{
  "experts_per_token": 3,
  "d_expert": 32,
  "lr_router": 0.000912,
  "norm": "rmsnorm",
  "grad_clip": 2.0,
  "dataset": "wikipedia_en"
}
Below are experts of layer 5 (counted from 0) of a mixture-of-experts language model. Rows are named router (the router's row for the expert), up (a neuron's input weights, with its number) and show model dimensions 0-127. Each number is 200 + 20 x the weight over its row's rms, rounded and kept within 0 to 999.
After each expert's rows: a language model's description of what the expert responds to. This comes from a sample of Wikipedia text that the model never trained on.

# expert 23
router,191,199,207,188,201,195,223,230,207,231,200,193,167,202,203,204,210,198,194,186,182,222,224,175,211,167,226,211,172,218,215,220,196,181,177,167,181,183,186,218,178,173,215,197,203,229,228,230,196,222,219,218,218,147,207,214,226,183,190,210,210,254,235,164,188,187,171,168,191,186,193,215,246,203,190,213,214,197,196,212,204,243,193,208,205,218,196,162,200,170,222,196,182,208,201,164,217,218,184,197,176,216,217,165,201,178,207,203,179,208,196,192,217,186,179,218,221,218,182,196,195,200,214,215,161,177,168,184
up0,220,204,229,222,190,193,203,217,171,218,190,180,226,222,207,238,235,193,197,211,180,190,232,187,186,205,213,230,226,224,195,191,186,215,202,241,217,192,209,228,215,214,183,192,229,190,215,224,206,195,180,181,225,219,213,194,216,213,154,224,195,219,205,200,178,206,144,161,142,218,214,190,239,199,229,200,239,187,214,182,207,206,172,215,211,234,199,180,218,226,192,192,221,195,200,180,220,208,205,196,221,226,197,212,209,205,232,211,196,209,198,174,212,188,226,225,192,196,207,225,221,210,214,226,219,207,176,177
up1,194,187,187,187,214,176,188,183,179,191,206,222,174,239,225,171,176,217,206,220,202,196,181,188,195,208,182,202,181,184,231,210,209,190,189,213,184,192,207,203,205,202,159,199,189,173,199,180,216,185,181,222,216,198,197,194,225,174,200,199,205,197,164,205,188,177,223,193,199,216,232,238,228,212,218,152,184,226,236,183,209,205,179,223,207,207,228,215,168,167,192,220,212,213,212,184,193,184,214,185,182,213,195,192,154,213,202,169,196,195,232,166,207,174,255,209,194,204,189,223,226,178,170,242,231,172,186,216
up2,207,213,193,207,187,216,186,212,183,184,235,198,210,204,215,181,205,212,159,219,172,210,230,188,207,188,215,189,212,207,210,205,186,204,220,195,228,205,237,222,240,194,206,201,189,186,207,199,184,195,172,214,186,208,216,225,218,215,201,216,224,194,204,188,200,187,175,225,165,209,245,208,226,231,200,220,204,190,195,189,210,237,186,212,227,211,242,192,224,203,196,198,212,195,194,199,197,197,163,193,173,208,223,162,200,207,254,182,199,211,218,141,218,202,218,185,166,233,216,195,211,198,201,233,216,187,148,244
up3,178,187,207,203,204,221,197,174,216,225,177,232,177,250,215,246,196,167,220,191,215,161,212,169,180,184,187,187,180,203,221,193,181,183,180,195,197,163,207,215,206,222,200,184,229,189,215,219,204,193,173,185,200,186,205,184,170,209,214,206,208,247,175,185,202,202,200,178,209,205,209,212,203,200,217,192,199,206,173,146,227,222,175,195,212,234,210,185,203,197,225,214,174,198,140,220,210,184,212,184,212,166,229,212,186,214,242,200,199,180,209,193,193,212,215,227,213,196,185,223,220,203,202,179,185,189,165,188
up4,171,217,229,194,173,205,209,167,200,198,191,198,227,168,232,220,184,181,179,170,225,209,209,228,195,208,206,202,238,182,188,203,231,191,211,220,207,190,193,212,223,226,203,200,206,197,242,219,191,189,195,212,226,206,209,188,206,233,207,204,193,233,207,182,169,226,205,188,217,189,230,181,184,211,202,164,171,230,199,208,196,212,193,231,213,185,174,204,235,217,206,155,180,205,221,176,181,213,221,187,244,214,215,174,183,248,233,207,159,192,191,208,202,177,203,192,202,171,187,201,213,219,232,221,181,215,170,199
Word-initial f/F pieces in titles, names and tables, such as de facto, Farms, Free Food, FW, and the F column in league tables.

# expert 15
router,204,202,178,204,209,201,204,238,200,246,236,180,212,202,228,200,170,207,220,192,162,215,209,193,179,200,173,206,170,211,232,194,201,201,189,213,185,171,200,225,195,160,219,173,204,198,183,226,187,212,227,190,208,165,178,198,216,184,231,225,207,198,209,210,206,200,196,182,203,211,177,216,209,216,219,209,195,197,184,200,174,189,197,212,205,198,213,218,189,204,247,181,222,161,211,159,207,206,224,214,218,193,229,179,162,197,171,142,182,205,206,206,209,227,216,212,182,192,183,216,190,171,152,210,160,219,179,187
up0,213,200,178,198,194,178,186,161,160,192,194,193,218,239,184,225,190,224,201,213,206,212,194,209,178,188,190,183,218,233,224,209,173,207,203,205,210,191,211,211,211,203,177,228,211,209,229,226,212,221,210,186,202,209,155,180,221,202,216,173,231,178,226,179,197,228,213,196,221,183,174,221,170,207,199,178,215,204,190,200,203,181,206,195,192,224,210,201,216,206,143,189,212,178,214,222,202,171,210,194,209,187,143,199,193,182,192,182,202,199,188,199,167,170,214,189,182,253,188,199,204,198,218,231,186,245,161,167
up1,212,204,146,186,174,186,195,228,209,205,184,204,206,204,154,207,193,182,198,180,224,193,198,215,184,204,200,241,194,243,195,217,196,226,204,203,213,173,192,219,220,199,247,203,205,167,224,245,200,194,187,183,214,211,227,164,187,207,179,213,211,219,205,208,172,193,186,192,232,212,192,189,199,185,227,195,211,216,204,210,224,226,147,193,217,225,206,231,193,195,197,242,223,169,197,203,230,206,216,164,196,192,232,232,225,205,207,201,224,233,206,223,209,178,179,171,205,207,194,183,187,193,208,240,210,197,203,203
up2,177,204,203,188,201,227,199,176,191,221,247,156,183,211,238,239,182,222,216,204,163,203,169,165,189,195,168,206,211,202,186,226,229,165,212,220,201,233,180,218,185,187,206,203,190,211,192,221,199,190,181,188,226,218,208,208,222,197,217,199,187,243,210,208,148,204,195,183,193,211,186,233,186,227,197,180,177,199,187,171,215,207,162,178,155,201,216,188,183,199,175,211,195,187,215,183,177,208,205,196,234,205,201,175,212,202,214,210,210,178,206,194,208,185,192,196,173,182,176,222,236,199,191,250,205,207,187,199
up3,168,193,199,202,190,186,195,190,161,197,180,206,207,181,193,224,216,207,173,205,217,190,216,232,237,194,191,216,162,191,196,224,198,218,160,185,186,192,173,201,198,197,207,192,202,199,209,210,243,201,212,223,220,246,183,197,204,208,169,201,208,212,194,208,167,203,180,198,177,220,214,174,167,178,185,196,162,219,203,190,219,161,188,215,188,194,194,190,202,214,210,220,195,189,193,205,176,198,189,228,210,187,206,159,163,193,147,198,185,164,209,222,162,189,218,187,176,254,178,194,178,204,181,188,160,213,218,224
up4,215,216,201,190,173,225,188,185,197,248,204,239,201,229,188,220,164,186,221,171,220,232,171,247,201,206,221,182,189,208,179,175,222,197,210,223,212,232,198,211,189,215,212,196,170,195,169,172,194,204,206,197,212,192,200,190,206,228,193,230,224,234,209,193,199,198,219,199,186,160,198,212,168,236,184,206,195,186,197,215,182,215,234,225,193,144,189,232,181,205,200,217,217,207,190,186,200,185,232,172,194,226,211,168,222,174,183,185,207,212,207,206,189,193,205,237,222,179,204,220,190,197,210,196,219,231,204,171
Short pieces inside words, often just after a first letter or syllable, such as Bib-l-iography, par-ents, mon-ths, stud-ents, Field-h-ouse.

# expert 36
router,149,213,195,194,179,194,227,205,205,210,206,180,174,238,216,186,173,214,193,221,180,197,164,193,173,195,188,214,192,215,189,217,210,245,197,160,203,183,190,208,196,159,202,197,230,206,165,232,156,227,215,181,207,173,158,221,231,169,209,192,168,216,189,196,202,198,184,209,186,199,202,196,190,200,192,195,211,200,203,225,202,218,192,236,229,205,212,182,163,188,212,193,218,196,200,185,195,208,185,194,161,212,222,227,182,206,187,187,185,196,179,199,178,215,223,227,212,256,164,201,215,198,183,186,165,180,197,197
up0,165,223,194,181,197,194,224,197,193,254,166,196,179,206,200,218,193,134,209,216,198,197,212,212,210,177,196,209,179,202,200,164,205,191,199,197,246,173,201,220,143,190,190,207,232,214,174,220,172,194,178,210,187,201,227,207,178,192,202,186,207,198,177,207,213,200,213,181,147,184,204,196,227,209,196,199,193,175,238,219,190,230,190,217,193,196,179,216,200,223,173,199,196,216,204,186,233,214,158,204,199,179,214,213,230,188,236,228,184,196,228,192,159,205,214,191,187,229,187,213,196,189,200,205,217,193,195,209
up1,196,189,182,183,181,169,199,217,211,157,196,237,192,199,187,206,211,206,211,180,191,201,212,197,202,210,170,146,158,218,165,226,231,213,171,195,173,190,219,215,190,182,199,197,177,183,177,193,191,205,198,197,177,200,190,197,191,215,231,227,195,222,155,209,170,185,210,205,199,222,190,165,192,198,211,188,238,216,184,200,213,218,221,193,198,205,181,182,195,204,238,183,220,193,193,190,201,159,226,185,219,179,148,223,195,214,167,211,207,209,205,206,148,167,197,249,185,201,197,223,221,194,203,212,194,181,209,197
up2,227,198,170,203,171,197,172,205,215,210,216,203,200,174,220,189,185,181,197,228,220,170,197,207,197,209,187,188,186,169,226,154,187,225,187,222,166,216,197,208,180,207,198,188,205,244,171,197,154,202,178,184,151,174,234,170,176,155,209,187,180,215,192,188,172,187,216,213,186,237,200,204,199,170,221,229,184,212,223,204,220,190,176,219,224,210,210,207,232,181,213,210,182,182,214,180,205,191,215,209,190,190,213,207,167,191,210,202,186,216,182,187,216,235,212,212,221,228,183,177,197,229,210,178,211,230,217,199
up3,194,159,200,160,193,216,208,233,195,208,189,207,220,211,211,216,234,187,206,217,230,214,191,208,205,178,140,205,195,219,177,178,201,188,210,203,195,212,212,208,175,210,208,180,222,171,210,209,195,186,195,189,244,188,189,212,227,184,186,208,211,225,181,226,210,193,214,188,260,198,199,210,205,211,189,196,187,211,208,166,195,210,209,212,196,215,202,202,208,197,189,216,182,185,218,183,202,238,210,169,243,211,206,170,171,199,171,204,176,235,244,232,185,206,230,230,196,178,195,222,214,205,225,190,159,213,195,159
up4,187,213,217,206,173,187,187,183,188,200,255,213,167,181,185,197,211,223,191,234,194,203,179,203,195,233,235,206,203,171,202,160,172,190,189,236,202,204,175,211,209,230,253,222,207,198,183,209,176,236,154,180,169,216,202,199,207,175,220,188,202,208,224,178,202,236,180,168,195,199,195,186,165,230,185,198,220,198,197,228,233,195,191,204,226,232,215,211,221,197,186,224,176,190,195,156,208,226,180,199,208,192,186,183,240,210,216,188,218,205,171,192,194,198,185,190,212,190,208,191,183,202,200,217,178,183,222,206
Field names and punctuation in infobox and taxobox lines, such as Postal code, Location, Total, Born, Synonyms, InChI=, dashes and line breaks.

# expert 26
router,197,267,192,230,225,213,201,238,183,194,202,180,200,223,224,201,209,197,193,182,194,196,235,210,162,198,228,219,210,225,186,220,197,235,204,163,210,179,228,191,193,180,215,159,215,215,156,205,198,218,238,183,226,182,150,213,190,227,203,209,212,199,210,205,205,183,180,200,189,181,201,222,204,221,185,189,205,223,175,230,217,209,186,224,209,197,186,177,224,215,205,213,187,182,193,181,205,206,214,203,191,173,182,195,175,177,191,182,218,189,179,227,238,175,216,203,224,205,199,206,186,158,177,217,208,214,181,170
up1,193,171,209,225,183,166,182,216,205,182,227,188,192,226,187,191,186,193,192,204,218,160,196,222,186,189,198,201,156,225,202,234,172,179,154,175,216,182,208,224,199,224,220,198,194,227,252,227,225,190,176,216,218,188,212,234,194,195,137,214,214,177,185,212,233,223,174,195,189,190,209,221,212,186,197,210,204,226,208,176,183,189,228,185,208,211,199,155,181,189,242,181,176,169,206,204,202,187,218,187,181,213,197,217,202,212,224,193,180,214,222,197,189,213,199,201,206,178,169,190,204,199,208,171,212,182,207,215
up2,174,214,221,194,204,179,204,176,185,193,227,228,207,187,212,184,211,206,216,214,220,186,216,228,201,244,225,212,186,196,200,175,208,223,194,218,189,223,155,206,210,163,217,178,183,217,242,209,207,202,243,168,186,193,200,240,218,217,189,208,191,189,203,179,207,198,186,198,222,174,242,198,160,213,204,208,224,184,180,174,173,203,196,155,211,214,209,209,168,179,215,189,192,176,212,225,215,195,227,210,186,202,176,207,199,169,198,180,196,220,226,207,157,229,170,193,199,221,174,204,206,224,210,223,189,184,158,195
up3,179,189,217,179,202,194,197,215,170,184,204,212,200,198,194,247,186,194,188,176,181,223,210,211,203,188,209,185,188,177,198,169,199,204,215,163,224,208,185,251,196,159,201,220,183,204,212,215,187,238,163,199,197,196,182,189,179,188,193,160,204,205,233,193,182,223,165,211,213,199,201,238,196,217,168,222,203,208,199,189,210,225,202,189,220,182,174,212,203,190,159,203,210,202,223,235,173,213,186,225,167,245,204,183,210,186,225,211,185,158,191,209,165,196,234,207,207,217,175,196,193,221,194,219,208,245,186,183
up4,187,171,186,177,202,208,196,202,174,230,202,199,184,150,166,205,189,204,250,204,164,210,223,181,215,202,201,203,209,193,156,167,211,198,211,198,218,192,209,175,183,181,234,188,218,157,170,195,227,207,211,190,202,216,179,205,198,197,245,208,233,197,197,169,205,220,218,183,194,173,211,198,237,207,173,199,202,198,203,170,196,214,194,210,229,201,202,191,232,180,230,200,183,181,198,201,212,191,220,224,209,215,210,215,203,258,190,174,189,240,221,208,222,207,205,208,209,186,191,216,209,199,198,225,162,248,185,202
up5,215,192,213,200,223,204,255,167,197,186,214,202,223,218,187,195,197,192,213,228,184,188,228,222,199,179,219,197,209,219,218,213,210,192,191,205,187,195,225,165,185,197,201,223,177,218,232,209,159,193,166,171,216,186,223,216,204,218,202,189,206,216,240,174,209,194,178,182,177,224,201,197,159,199,183,187,208,202,207,168,185,215,201,204,179,226,186,243,181,205,203,182,182,199,164,207,206,180,230,217,194,204,208,233,195,218,210,201,201,231,229,179,211,192,232,205,220,174,239,180,171,167,228,214,208,153,178,183
Middle pieces of Latinate words in political and official vocabulary, such as Ass-ess-ing, Arrond-iss-ement, resident, offic, overn, represent.

# expert 24
router,171,206,165,208,198,198,217,206,198,224,208,196,214,229,214,172,203,195,185,205,152,192,206,171,177,179,211,231,172,210,213,199,198,217,204,198,189,172,231,231,179,204,233,201,208,238,201,224,166,218,228,188,225,167,202,224,243,189,219,229,206,249,241,172,193,196,185,218,186,183,185,209,226,192,188,210,224,215,181,205,218,232,183,222,198,235,194,190,211,171,226,172,226,194,197,191,208,234,214,187,193,192,210,199,196,169,206,211,210,190,206,195,207,205,225,225,228,205,200,213,190,171,192,239,189,195,172,180
up0,208,205,228,212,209,206,206,178,129,244,196,188,174,204,196,228,231,173,229,224,212,226,226,232,206,195,207,210,177,173,171,177,187,214,183,216,194,246,200,218,206,199,183,219,216,208,213,230,213,205,217,213,177,212,187,208,230,184,169,218,201,198,206,209,210,202,213,215,186,199,200,167,190,212,209,211,217,213,172,230,186,183,199,222,179,207,171,175,220,267,222,215,211,180,192,183,188,204,229,211,184,198,184,188,226,220,204,201,211,192,185,199,190,223,213,214,164,207,245,201,203,192,202,233,208,205,199,196
up1,213,203,187,179,211,197,193,181,216,212,222,192,255,184,201,186,207,219,169,206,234,220,243,160,241,169,220,191,189,201,165,194,232,194,208,193,201,199,188,197,200,194,228,196,213,200,161,169,222,192,179,176,196,191,209,171,162,213,190,203,203,213,193,216,205,184,160,197,190,192,206,218,204,189,183,200,168,156,193,176,201,205,205,229,190,207,205,217,193,185,204,170,193,245,185,260,212,190,189,199,181,207,168,180,207,195,210,190,187,224,211,188,199,206,172,214,222,198,236,217,182,226,212,239,179,185,191,186
up2,231,222,230,183,181,168,172,179,197,179,202,196,213,215,202,230,199,208,184,209,210,179,210,183,174,192,178,190,190,183,198,199,216,186,198,211,207,192,213,214,186,165,174,209,152,174,177,205,204,186,206,226,234,219,194,202,183,209,207,170,185,233,201,218,230,183,210,196,217,168,204,199,162,192,193,174,199,199,178,178,188,193,216,201,194,215,186,195,209,187,178,199,191,193,211,193,174,186,212,202,216,217,216,171,171,181,194,190,205,170,222,226,173,157,237,166,186,213,142,200,227,208,196,223,171,253,177,175
up3,209,204,186,211,188,198,239,176,186,194,189,172,220,197,215,187,211,197,192,196,186,157,219,188,198,200,183,187,201,194,206,192,181,201,147,195,180,182,200,192,195,231,205,210,222,174,210,203,204,190,187,163,212,228,223,227,167,159,201,225,231,193,217,184,183,237,213,199,228,204,209,184,149,191,184,199,170,227,211,215,193,174,166,222,215,212,196,235,208,225,209,160,214,181,213,216,205,197,218,199,205,193,202,225,186,184,197,209,199,194,215,185,195,189,233,165,225,238,217,179,153,199,232,182,209,179,170,176
up4,202,253,182,215,213,179,176,202,199,179,201,196,201,186,193,223,204,210,219,196,199,169,223,214,140,174,200,190,199,199,195,194,212,176,251,223,230,213,173,230,190,213,200,197,186,202,206,199,205,229,198,188,205,219,217,226,163,190,179,193,211,204,208,192,192,189,245,207,231,137,190,185,201,213,224,201,202,190,211,192,172,214,181,201,208,185,182,206,215,201,228,228,206,182,213,218,215,187,183,176,196,170,203,216,197,209,207,185,238,214,166,200,237,208,218,193,208,166,210,198,197,152,168,180,213,222,190,169
Single capital letter starting a personal name or initial in lists and credits, such as B-iedermann, M-icklin, Joseph B., S. Vallarta.

# expert 11
router,152,219,193,201,218,175,220,202,248,216,208,182,168,196,218,182,182,192,223,198,192,211,190,173,185,161,219,205,185,199,220,185,229,192,177,187,211,174,184,218,215,161,209,194,234,223,191,248,183,206,212,193,218,170,170,203,226,201,244,209,192,199,220,214,204,181,190,193,186,201,189,213,237,183,157,192,225,180,198,213,173,240,200,220,191,195,206,189,196,183,203,179,212,195,188,174,200,207,190,186,221,180,209,202,175,210,219,184,178,218,191,199,222,191,231,195,218,223,171,195,181,221,169,198,194,218,175,149
up0,173,168,234,188,213,202,177,198,219,191,225,201,233,200,188,163,207,253,220,214,203,193,207,217,193,233,212,215,172,189,199,227,222,238,187,217,184,146,202,162,192,225,215,194,179,187,228,186,185,197,179,181,223,214,174,227,217,186,201,201,187,151,221,211,202,224,190,194,218,212,181,213,203,228,215,212,196,198,220,190,214,204,180,205,175,184,226,227,185,204,180,229,196,200,232,207,217,176,220,207,184,200,216,156,222,184,181,178,168,211,197,181,218,216,188,200,195,180,163,231,198,206,193,224,208,189,194,215
up1,209,223,163,145,217,201,160,203,214,227,202,240,203,227,180,196,226,194,218,228,213,191,208,215,172,135,207,192,202,170,182,186,210,195,174,184,171,220,204,197,194,189,163,165,180,204,197,201,166,220,210,188,181,186,215,216,214,217,191,157,182,213,233,192,192,198,178,206,217,214,221,208,199,200,208,226,215,206,190,211,200,178,192,218,162,220,174,176,188,223,211,207,210,207,199,215,197,172,221,236,180,215,221,193,209,216,226,154,183,205,192,196,211,215,174,214,170,190,225,201,187,199,171,203,205,201,187,191
up2,203,205,194,206,232,209,244,211,229,217,198,211,192,214,222,181,185,196,180,182,189,185,223,209,198,214,211,198,203,224,199,188,220,192,195,210,213,167,175,190,191,222,200,226,226,205,202,206,237,191,209,204,214,205,209,199,152,207,153,195,194,203,205,205,235,204,240,206,170,202,204,251,225,229,202,232,164,166,183,202,202,220,197,167,172,200,200,194,184,225,191,150,189,220,179,182,206,200,187,179,178,175,155,201,186,195,188,200,190,181,203,234,191,214,239,197,174,159,202,206,209,219,232,212,209,192,232,212
up3,177,213,190,226,226,199,180,195,215,204,194,206,214,217,201,166,193,235,194,161,241,200,174,244,208,199,209,202,192,222,152,149,179,216,209,211,191,198,201,194,217,202,218,227,228,209,173,184,206,208,184,196,168,200,171,185,197,207,149,189,195,214,180,225,200,146,185,206,187,188,203,168,178,190,170,176,189,201,173,193,214,210,202,209,211,217,185,185,193,201,206,183,211,197,220,205,185,169,202,209,237,172,197,193,186,165,186,205,229,214,171,204,213,206,221,174,198,193,182,218,241,207,204,176,223,202,167,221
up4,187,226,215,180,196,186,192,169,194,189,170,185,183,187,238,207,217,211,224,186,188,217,203,193,192,164,208,193,198,194,215,171,191,207,178,196,176,196,211,192,213,236,162,175,197,192,217,191,229,185,197,188,189,220,191,202,193,181,230,198,213,202,180,195,215,193,224,218,202,165,199,190,175,193,213,207,209,173,178,220,207,194,223,193,223,216,227,212,217,173,245,200,200,208,164,200,219,204,207,217,223,156,261,201,221,216,220,198,214,195,246,161,170,172,223,199,217,190,196,211,189,166,194,185,228,234,178,161
The articles a and an after verbs or prepositions, plus no in no-bid and word-initial pieces like Al, E, col, El.

# expert 20
router,187,239,213,199,192,198,207,232,223,235,219,206,202,196,218,206,200,227,192,193,188,204,195,189,165,205,226,218,195,222,186,194,232,206,222,198,199,192,228,206,177,213,180,136,202,215,186,205,191,187,222,187,188,187,179,217,177,196,215,214,223,215,192,197,180,171,187,200,167,178,176,250,243,220,199,212,198,210,212,209,172,200,182,196,238,210,205,159,192,194,198,208,186,209,193,190,187,209,218,187,179,180,225,197,200,222,192,163,227,184,173,179,239,224,207,240,189,191,171,242,188,181,178,208,180,227,170,194
up0,185,197,219,161,169,189,198,203,249,195,206,192,211,183,214,231,227,192,209,227,186,165,184,166,204,184,246,171,192,223,184,185,213,186,183,168,212,164,200,214,188,233,193,198,187,212,183,180,194,202,171,185,211,174,166,228,198,171,222,190,235,200,219,193,171,208,201,198,223,194,199,160,188,215,200,205,181,189,212,179,162,210,184,231,174,206,184,235,198,222,216,198,213,196,224,205,231,170,183,199,174,194,221,175,216,189,193,227,186,207,213,187,210,240,211,196,220,237,215,218,225,205,206,195,221,225,201,209
up1,202,186,216,181,223,190,202,216,163,191,179,201,218,217,243,173,180,196,201,196,175,197,190,190,206,232,202,201,160,178,191,159,251,219,206,203,192,173,193,160,240,208,219,214,226,193,176,206,201,181,187,166,171,196,196,194,199,196,209,179,208,208,217,220,169,188,162,221,201,217,207,211,208,192,230,207,208,165,195,203,218,226,200,197,180,180,187,201,199,243,180,184,173,168,179,201,229,197,198,186,183,185,196,204,183,199,187,192,195,147,182,189,202,229,176,219,189,168,221,212,185,188,210,243,210,191,184,169
up2,191,224,172,203,208,186,171,192,174,232,235,212,195,166,225,191,220,204,179,228,198,224,190,171,175,169,208,206,202,166,192,169,198,212,189,189,216,192,182,175,172,208,216,157,202,212,186,214,240,176,234,210,202,239,205,197,179,206,213,172,199,186,177,182,177,207,209,184,167,192,194,195,199,175,196,185,203,223,232,207,219,206,190,172,222,215,189,191,221,167,201,171,180,192,198,235,211,183,253,183,178,220,196,192,191,212,201,193,222,157,196,226,214,219,208,196,164,196,209,196,186,217,185,220,200,201,185,154
up3,203,261,193,205,218,236,199,176,176,208,215,211,143,189,187,233,212,206,203,202,182,203,184,200,181,190,252,190,172,187,247,200,195,180,179,206,219,203,235,204,178,193,176,187,221,214,204,213,188,210,219,261,192,209,172,194,210,205,182,225,226,167,170,197,186,163,205,196,177,194,177,205,188,177,218,164,176,229,196,199,187,202,219,196,193,204,192,213,224,210,213,208,199,216,195,200,184,201,207,191,192,229,204,215,211,192,208,226,197,187,177,203,196,204,206,198,216,232,206,159,239,185,169,210,217,209,228,183
up4,188,171,168,227,193,222,186,188,190,181,203,152,218,188,223,220,189,200,185,195,212,201,179,184,195,211,243,161,211,213,183,201,204,185,190,202,221,207,185,227,191,199,178,187,196,194,160,225,231,176,185,230,222,206,215,230,170,209,219,191,224,243,189,176,178,169,176,221,162,188,185,210,185,226,193,201,215,209,209,169,222,210,224,198,241,220,216,217,219,208,193,205,185,204,198,226,199,232,223,203,202,221,243,184,243,208,168,194,210,220,205,193,217,202,198,193,205,206,217,196,242,228,194,217,202,200,177,173
Second pieces after an opening consonant in words and names, such as T-us-can, Massach-us-etts, T-er-ritory, d-at-abases.

# expert 39
router,190,213,176,185,221,208,224,215,225,258,204,179,193,193,257,193,199,205,202,224,185,197,172,177,204,177,232,196,183,189,223,182,214,228,175,179,184,162,208,242,197,165,216,180,214,190,156,194,199,234,207,185,231,189,182,215,202,188,237,219,207,208,200,152,179,199,198,211,177,198,166,222,204,204,183,208,222,219,187,212,192,224,213,202,189,240,224,190,205,200,213,200,199,169,212,187,202,233,209,215,197,219,241,165,211,173,216,205,208,203,191,201,196,205,206,225,193,198,219,195,176,189,187,226,192,174,180,196
up17,197,176,174,215,207,196,185,180,218,219,213,203,206,206,202,190,193,214,186,189,184,178,226,240,243,200,182,223,202,210,207,222,152,202,191,182,182,186,244,192,205,213,217,183,194,196,205,213,209,208,203,194,237,193,221,209,204,194,210,200,192,227,198,174,189,250,187,182,188,215,210,191,216,194,224,193,198,219,198,193,213,196,189,167,205,205,207,199,208,160,199,163,258,192,188,205,213,176,252,177,179,233,186,200,173,166,171,194,226,196,169,182,184,172,213,214,195,170,226,192,164,184,178,182,211,164,188,221
up18,207,215,216,172,168,224,199,220,207,199,194,206,200,196,245,179,206,242,171,230,244,209,219,227,192,197,191,252,220,190,186,202,184,199,182,174,209,182,225,203,213,197,189,193,227,212,178,172,204,175,197,162,158,199,199,187,190,194,202,189,216,219,192,201,155,193,208,227,202,220,204,208,195,157,176,218,217,191,247,191,210,195,243,193,206,192,205,194,203,163,192,215,223,212,186,237,209,229,203,223,174,196,158,220,211,193,189,181,227,205,194,209,204,176,206,200,208,223,211,174,202,169,189,221,203,168,199,197
up19,203,205,210,180,223,174,179,147,201,229,203,201,220,188,227,201,198,167,178,207,239,214,178,243,193,202,213,220,195,175,229,217,211,220,190,172,187,172,233,202,222,221,220,203,177,182,221,154,219,188,200,189,230,181,192,185,198,191,202,230,188,205,209,210,198,197,178,208,255,181,191,194,170,251,225,212,189,184,195,210,207,196,184,238,210,195,200,211,204,202,182,218,192,155,218,212,210,198,227,216,198,210,206,222,198,213,226,217,176,230,215,183,183,212,184,216,195,220,222,219,184,205,222,206,183,167,193,228
up20,184,204,201,179,199,222,216,201,179,222,188,186,250,220,217,197,200,206,183,178,175,197,219,186,213,234,219,206,197,205,210,213,180,218,200,220,189,217,213,206,188,226,213,209,177,177,224,151,217,192,193,176,207,217,171,201,228,205,203,187,188,224,221,186,189,207,193,214,190,206,200,199,204,196,219,203,235,162,211,202,167,202,214,203,144,181,210,218,180,183,173,178,188,183,218,183,222,183,209,213,191,231,205,183,180,231,184,189,196,184,171,181,182,172,242,224,207,208,218,250,225,199,225,234,224,187,181,150
up21,199,211,224,200,231,176,211,255,189,197,172,234,211,168,209,197,203,179,199,236,198,183,193,184,206,182,189,217,196,198,197,209,217,164,181,210,225,197,195,216,210,201,221,192,195,197,186,195,179,209,192,196,220,227,165,199,187,200,186,206,231,206,222,191,177,195,172,193,173,195,138,171,199,167,209,193,209,177,211,187,185,193,150,174,179,220,186,214,214,186,225,224,229,178,210,171,185,214,202,230,210,234,206,215,216,172,187,232,180,165,179,229,226,212,198,182,196,195,162,197,235,207,189,181,209,205,179,182
Pieces of South Asian, Arabic and Muslim personal names and film titles, such as Muhammad, Majha, Khalil, Mohammed, and accented letters.